{"n_layer": 13, "d_expert": 32, "activation": "geglu", "moe_layers": [0, 1, 2, 3, 4, 5, 6, 7, 8, 9, 10, 11, 12], "router_score": "softmax", "routed_scale": 7.25, "balance_loss": 0.0156, "lr_router": 0.00163, "vocab_size": 8419, "norm_eps": 1e-06, "optimizer": "adamw", "lr": 0.00249, "beta2": 0.98, "dataset": "wikipedia_en"}
Below are experts of layer 2 (counted from 0) of a mixture-of-experts language model. Rows are named router (the router's row for the expert) and show model dimensions 0-127. Each number is 500 + 40 x the weight over its row's rms, rounded and kept within 0 to 999. Numbers have three digits each.
After each expert's rows: a language model's description of what the expert responds to. This comes from a sample of Wikipedia text that the model never trained on.

# expert 40
router:532432429503480513527446495526456515469470462466519499575442520479572497550538525541542454444559523484526520494513497535501551442509568499577499556485446569489513469549566441487466503529532463573515480461505447489419573456555505520557497456492428484508527575532450455550496501501557509495516464449547465494493489540451499520519523419429508488440495498457424535504489450465553476491450
What it handles: Second pieces of words after an initial letter or cluster, such as S-qu-amata, P-ast-e, Cop-enh-agen, d-oll-ar, often in lists and tables.

# expert 35
router:530474497453486513502520528409422578501544512548586596517569549539491460471452523472492521530492522518471560470465463508467502461471461510460516531599468533544562442493476508412521474510460505526532576494458527521533444477416459482496468524416504483499459573512521569463506536471477489555475477551495522543461473566520509566570523512464512474479497562437531532482481539476506532498508
What it handles: Prepositions, dashes and separators inside statistics, scores and measurements, such as in 377 at-bats, 25–20, from 25 to 44, in, at.

# expert 34
router:483415551453496487510477540496514540496481548557522499513523526547519470430483486434485517499558483552443465563432519511439403492529493502450505497488468514533500506502441515470416468485532563519484531533464521526503500543512487490446446552501541527502448485488504581496504488515470532501476442394428501561442493447604484504519482522483522470447460549485536494461424576452486578560545
What it handles: Articles and linking phrases starting a new clause or noun phrase, such as a, the, as a, was a, and the, plus line breaks before list dashes.

# expert 0
router:551580516428455490521556440460503566437568543482509500485529471519572465553558557448506463544561540527492481537519496538460475475479545506566503554443426496496516478532505452520494521557552537507446447534542478518514433511553464549550560484528448570525580476496473526524439517521519487510468469496581512466531430503524484558440517459488557486471545477464544537502464488454561527511466
What it handles: First fragment of a lowercase or capitalized word just after a space, often after articles, e.g. "c|ruise", "S|ailor", "m|essenger".

# expert 23
router:467468575441533562457493513485554551547463504476509454543532568494440519504474491530463558447502520495558484524523571524554499575483512548464475457457478452563578563449456545464509472447504455505512510523538537533500523442463483486415479519553545459555418505492492509476527503457469489529457462495484434569547541502540526427494479554479556523506517460513540507505438530475523565583441
What it handles: Function words opening or linking clauses in narrative prose, such as that, which, when, but, In, and subject pronouns after them.

# expert 32
router:483500512525509566472529525516499510482472473465581536485486459554459581537512524542515475497514457538534539514556536512510437524478495542506539540516577543522480517510530536552517506469475480569580535508415509539508524548519527541460593488482575484473458441450424520491421527489443439553431475506439416490431557548493579484503490503464490491463484547517494490542509548536542461481418
What it handles: Time words and year digits after in, on or numbers, such as in time, seven years, night, week, early 1994, 2020.

# expert 46
router:509480539465522514532511466420488562513480508542572542481572536549431449473448538559503541460538492489462512524452500505418451481502439558528486470534456492516489489440454484497476495460475578505565530531546558484526478481457490517441486563506506484474458548538469584506526536497467489563473544483502506578477556480542488544574471508437528446509581583475599494513452549525522520503532
What it handles: Prepositions and preposition-plus-article tokens before the noun they govern, such as from the, by the, with the, and infobox labels like Died:.

# expert 20
router:567502514445475522464451491557536472514497425441425510541528458590494534484460499502545492487503481489528548494512502523449513518474548438530493532436477480484516570523495422538530454500523438503466458505545514525514559440534449469524475528534512497528438477495473515539558402448492472473459423489467464460482518489438476495509516439558554466434481475419416501475526485414495445534427
What it handles: Second piece of capitalized words at paragraph or line start, often names or titles, e.g. D-an-iel, D-on-ation, D-av-id, San, Nor.

# expert 39
router:468528459435498540492501396457556558442533458441468526504563475525528465558474577510458535511562541559466542536545469526488443492507513445565485535442479504485488459496499478518544401496538491506460526521505534475538536524422479518556493511543542570535532543514540553493493462514447535491530466454489517485445454501433463527549501586571529507490514505423513505454498454480439469555443
What it handles: Line-initial list dashes fused with a capital and other first letters of words, such as - M, - P, K in Kieran, S in Søren.

# expert 29
router:512523469502483498485499512506550512483534522491512500439468521403587529440571520457504438556454444519556550480491481494505518526491508528560569466508529497559504527543493473520471565548508585538508429508568441519419462492536524548523435434540436443406538434534474512491501500498525546477554534506528540488546442537458491516443546507486433469515491443501534529558473478495562547536472
What it handles: Inner stems of technical, scientific and Greek-Latin words before suffixes like -ic or -ation, such as an-is-otropy, ar-pe-ggiated, sy-m-metric.

# expert 60
router:490512563515527508465546503589438482469427511476571512433571556457494513492548503477517501495454515502556474455465450533452572493524499485533534439485521456449540512520483514504456587479479492487511452461537526518500438501503469523581450514475451449436590464496413411549465524465505495556593527555524521509511538571533535585467496523508503477475488504560562516492523519522521525535484
What it handles: Late pieces of longer words before a final ending, e.g. frater-n-al, Viet-n-amese, histor-i-ographical, patri-otic, Worces-ter.

# expert 37
router:446503543503532569466532536535542468513484535504556561463551538500492513541493502501485569473483488478550451534525554534473487517474505544449518440444561509530522562419514556509480528453472485502510528506523438505484514522461507545427547472478547435536453512468461494501435552420507429571413479495461443540510576492546584453501475492452489558498530428561519496551529537505526539527424
What it handles: Time nouns and final year digits ending an introductory time phrase before a comma, as in same season, following decade, shortly, in 1-997, year.

# expert 61
router:476456554487502560485527540454547536539490527458541504544545525509433543531500521507528562492537569559559547522469558537495481469472481551446556495502460488471565563529432557532447471438460584510579543564501565525538476472501509519466485502542467542474439493457542512512512480445460495568488439537516409447501427514576519536433468562511473528523475492518537486521447545501502542505507
What it handles: Determiners, numerals and other before a noun, especially time phrases after a preposition, as in the other hand, the same time, another year, one.

# expert 56
router:560509499547463477611492507485438530421526590453515490525539437500520413523486554520523581545487526496463426442491479541494475464555480482539473545484463523420468421545463491525495485544500546467501521496556477506594455555526545505563475464494449476525519523552555544586526524515519500517555514479556500514491510481567492563537523526515491472538485530480539537470496470510440553539547
What it handles: Pipe separators, colons and dashes in tables and infobox lists, e.g. Platinum |, | MF, | DF, - In office.

# expert 4
router:527475414512443503445412449518398437531491439482506439539471462524516523558571495534486435451501526426509531451530584468556552553513531503488409449500459522508457536481541449530476521529464488479567531496483458522444502456462564459479568448525500481411510486443513489464490494502485474480563497496541527442491474505477491473508510487543443502446471477475470527512531412467535486526473
What it handles: Short inner word pieces right after an initial consonant, continuing common words, such as f-o-il, f-ight, l-iv-estock, ch-or-ionic.

# expert 24
router:506549454469525515472541508479514450493519469480504554481498415460491463502546463488485520494564432604499552519482542517514534508553587575525502498513508511558529500462505459525544536554542457490506464520520517449487420485531461521509567477404437514521564462452454491545527466545421461494461527517524514561449457496457439509483486526504503432523474440444483546451525444431489416492441
What it handles: Second piece of capitalized place and personal names right after an initial capital, e.g. M-un-ich, M-iam-i, San J-ose, Br-ava.

# expert 47
router:535507466536448520514479566539438403528486503501503485544494461509508494555489492574560514487549451533535513458482613489447521450505446491586473516468549511486482522534539512561510535517569554443521523486495514473543478593577511517496489463465469478520483510536496449542540501535448454452456443528469448457485473453530517541552525467598507487552426471559431514541462522511468457474528
What it handles: Whole capitalized words or their endings in award names, titles and headings, such as World, Best, Season, R-ace, W-est.

# expert 22
router:503507520509568452485557546543458472540544541589489488459545512466462511450574465486467548480472510438491453513459452415460540452439533476525454467437566462501521504454577456501476540561459466472497496445544562440543451489476494484460476512443506439493474472502525508480535530533490548532574563476485540487515585514556446500542457523509459480417513442541456465529530455489517510535548
What it handles: Final pieces of personal and place names, especially surname suffixes like -ić, -son, -ski, -berg, -man, often before a parenthesis or table bar.

# expert 30
router:459533562489534535516433532453562498463469540520533464496476510449588500506485562472540460558448554549431535483560504517473440546512497514440488520562601536447480459430541508471474483432470491489529522506481453557512497532462524442474539478559502465403533480475533527461406462516527453490463471511448491465496525532544559486461510530459458528468482518484413461489486477505439551460532
What it handles: Forms of be (is, was, were, has been), adverb endings like significantly, also, no longer, and participle endings in predicates.

# expert 10
router:457489448527467504486515568507457448485503532487570531486536516456461484572504549444530540567515525509558538564565495475468420460513521447433537566489577487443550497492502528498484424546474575505528495478465498498487561447495530522459493516577467503450447472504492460517418493458522525581441512485574454502528441459501542532572440527498486493469427553508496524463520534558514543477464
What it handles: Number tokens in dates, tables, statistics and measurements, such as the first digits of years, percentages, and spelled numbers two, three, five.

# expert 11
router:474550513546490537462515473541461430522489535480462444487455515405533451478495467560519536508536485519539517497482541479527552456497487545507519465470536556502466548525540544514529530473515591486463458479527506483461482517496590489535530457453477498483538463528462396424502571543415535502513496550557595492517439474509500457493524565565477466524492429562515423482550517565490478524562
What it handles: Middle or final pieces of common nouns and names in headings, titles and tables, such as Eng-ag-ement, Ge-ography, L-ook-out, St-orm.

# expert 59
router:464529520442520443500597461498542513439527487558427587478556468448452501484463440486451545514565508485451525563502439494495497482477558427530503526508534456587525443454509475459542444548526434493442459459514557453506461540491462498525513476438488536561476468482554507531417490526450556497507484538482549528495487461498428491497450575494514529463526495508451502465559461459514484456532
What it handles: Single capital letters opening surnames, initials or name parts after a given name, such as William Y., Dan Y-emin, Mc-F-aulds, Bill W-ithers.

# expert 49
router:537501468540482599560433486519517489496543475492540431498493438533514570476550483504554437486471487470497515522475442490535493551551480430580509486519525514461468524515509500451481533448522475607532473478537460542438557523574471448517459478485467481486546485476445445553455509483529499495509509451437448449572520534423590490397535472506550481481460511460521494465470473521506483563497
What it handles: Stem pieces right after a prefix such as un, re, dis, pre, before suffixes like ated or ation, as in un-rel-ated, re-in-stated, pre-gn-ant, dis-missed.

# expert 63
router:537497579455566450472535449459567522447485467508468576468453527502468465509438454549499479457489488520515510486496464474529464521474447539435436519528533490498461529492454520480498523529564537419485564513429488445468471448448479516534507542494536495540523511454511493469455478575553603492482595503544543552487576505569493524504448484458473518545460570486542496432555537545471471523501
What it handles: Paragraph and line breaks, sentence-final periods, and verbs like found, made, used, design, form, often as word stems.

# expert 17
router:502489465470460482430521505524528462485484461503447596578469561543455459530469484453498498572542482491492513534527511534444521452511535449538487539526497457536530550543547435478450456504605454473526464573442519466516538493467495490469491531530436549581451528511563490488521497497501540439487454484475491509545475511512403513536490505568553414504536478505411452553520512502501433444500
What it handles: Pieces right after a first capital or digit, mostly given names and months in tables, such as J-on-athan, Ch-arl-otte, J-une, coordinate digits.

# expert 55
router:464456469436454437532545476545531519452486556495551471488477488506533489490459452521485497590515571525503539540469577486459485430513460500458578562503477464505555452437502508464474439479433491455430475497498516493520426540421513449479470524519587531487530460556582463506507522559530458550576535506506537532503499483531470525508405561501462429460457515492506517506494532541516540547521
What it handles: Commas, closing quotes and parentheses, often merged with a following he, and or which, as in ", rejecting, crucifix, young, linebacker and.

# expert 51
router:470574531549527499516417516467537556514529517477544471513548484445449516536502590566490445543501469442467525479503527525482447520488467576493544456551506523446505473516439538550448455435427509478541487463509526534555541544473511552507499472570495471432462451503557560482538529440515526521516472508479449455499513531522570515494540499549420537529459575516454510553481411541448459504498
What it handles: Verb and noun suffixes and the word of after nouns, such as ated in advocated, ent in apparent, excess of, as of.

# expert 54
router:451533508470578474420582541582446470543504497510494512514483556537446469440534466462472563520464473507535520505511507469533549425470501530542501445473507464525519481524505456558501538540486525514480456510488457491479438483538488567559419487517435512451562456533458499470539484515436529549447556529553487525497487598565456554471517526559460480478542470531467417545545525528531526448534
What it handles: Endings of place, ethnic and adjective words like Qat-ar, Buch-ar-est, Mong-ol, chem-ical, Roman, Arab, often in -al, -ar, -an.

# expert 58
router:525443493444481513542481435519459456479531532488461540492491522557509491560475488538535534553565508588483481521505539530465526515493451544504528569513465526545515500451499430553527467541563460453437469578501480442513529489480530465488548495489546510495542539517476440482540446586471527520432463428512572524511500447488446429541453520565510411513506474428489539524555524452497426545470
What it handles: Sentence-final periods and the paragraph breaks after them, plus periods after initials in names like E. B. or A. K.

# expert 14
router:488464487466486496476584481550517462464537509537442531526491563434454519464538495438506562479489485503485508558455451494521547469456539421520530494581509455587522474461506504436498557502509440575438429476519522447381502498480464510500495480487465526496450537535579525463484508491446522475488510504458544539499511532459451469587559511515527488472507460511429495481560480467537478417568
What it handles: Word pieces inside Spanish, Slavic and other non-English names with accents, such as Gonzá-le-z, Martí-ne-z, and accented bytes like ü, é.

# expert 45
router:534487534465506441473551494490512530467529564517547518528468525506437544483435460508475579533538537544502492536536492566439512511520519558459552536519504523507452477472501525501492467507495474465443499490516550537514495469448505423422497545557519445505528520514548555487528550515435492588467467547496476559485570572519481536549438561510481401531461555501488450403479466532474463479599
What it handles: Commas, colons, semicolons and pipes after words or dates in prose and tables, such as June 29, Also, 4–6, 6–3.

# expert 48
router:507462416504473520495435453562460512523532479550541468472469460474552489538537487501475445489467512454541553451449520435472579537487560545505491461477482530467447516480511497485492593481480430531515500532494452556391429450574477485473553457439481479504531499523458487566488490497516459519537496477530567481526429479455536461484547462516540518447485419442501526439474460451540429524515
What it handles: Short inner syllables after an initial consonant, mostly C or B, e.g. Car-ib-bean, dec-omm-issioned, Disc-ip-line, bur-ial.

# expert 12
router:487450548481566438536514458522462591512508505476490473549518479476456457471431539491465542532470479453435517455442480568477493531620471476489467591495449480499493522555437494507561431489494507465501495554562532536535564483473486494539459538548533520539562510533492508524538476488453509521520498542492494453486546497543470444543479524616442490533450520472506539497450507528443550570551
What it handles: Connectives and separators: and, or, of, commas, table bars, list dashes, and colons after infobox field names like "Rivals:", "Discipline:".

# expert 5
router:549509514553519457452550519554466464577532551533504561526540566508422447532499495500479585430455484500544519509484484497462549450497523539510582488560531489432479489568550536546428598459444491524501481468509547469461447558509467475509455495497427505518513577505474478558536504472439506573514551563536504543531542518542460528537498552460497542511461494542498562484507460441501512483522
What it handles: Middle or final word pieces of proper names and titles, often in tables, such as Seb-ast-ian, Oct-op-us, Cerem-ony, Pok-er.

# expert 36
router:488522474530532560528456480557526527499531490542556455450540522425516518431604444541544444488515454516552462436416501510521529475492497563551572492525482519528501483524484470433431561518470508547530430469523434511458523528519494520566464454466446466497523526524484519519520561503552549502538557502505545498532456611425527501450544457458417539537483520518503538490485483468510517513458
What it handles: Inner Latinate stems before suffixes like -ion, -ate, e.g. Imp-act, Dec-ision, con-vent-ion, Inv-est-igation, def-iciencies.

# expert 13
router:461517432538465530554409501450501468488538551453550447543448536482554497480507549561534432532495513526555472467517558462508493517504456548533487520489516503496541485514490531562481530480483595487509441566480460517470485555496562528440509415555507535423526547530551478428483536487523421462487452498580487474527460472498525510451547503505480538517453494483503532570435432535550534568469
What it handles: Adjectives and nouns right after a or an, often a word completion, as in a huge, a larger, an hour, the village's population, main, total.

# expert 62
router:444478524474505497487470467474546516523470470509481506566473493538530490484519536477519540524515534492444517528429455529482437550513468424472459530559459454542497507508438494495425432465548543512452569563463527580533492440496494473435429543510510537539476556480549557447542428548469506489498495419501463500491456465561500477561476530473456502507513544444506537428451557455484459461605
What it handles: Linking verbs and articles after a subject in definitions, e.g. was a, is a, were, are, had, as a.

# expert 50
router:460539413522508495493503538492426464480527523552490486518534475515437447462474467530449532455524465525456440526497489447523515446491497511483440489543520435565511524474522449512490507533523505455513478471510488477520517561457563505467484537475495508486499576492566546440525518608476508420514477451559555515568565469515407431525470460550426505474474518492436436580503430553477470482534
What it handles: Final pieces of surnames, place names and street or creek names before a pipe, comma or parenthesis, e.g. Schü-ll-er, Ballp-ark, Creek.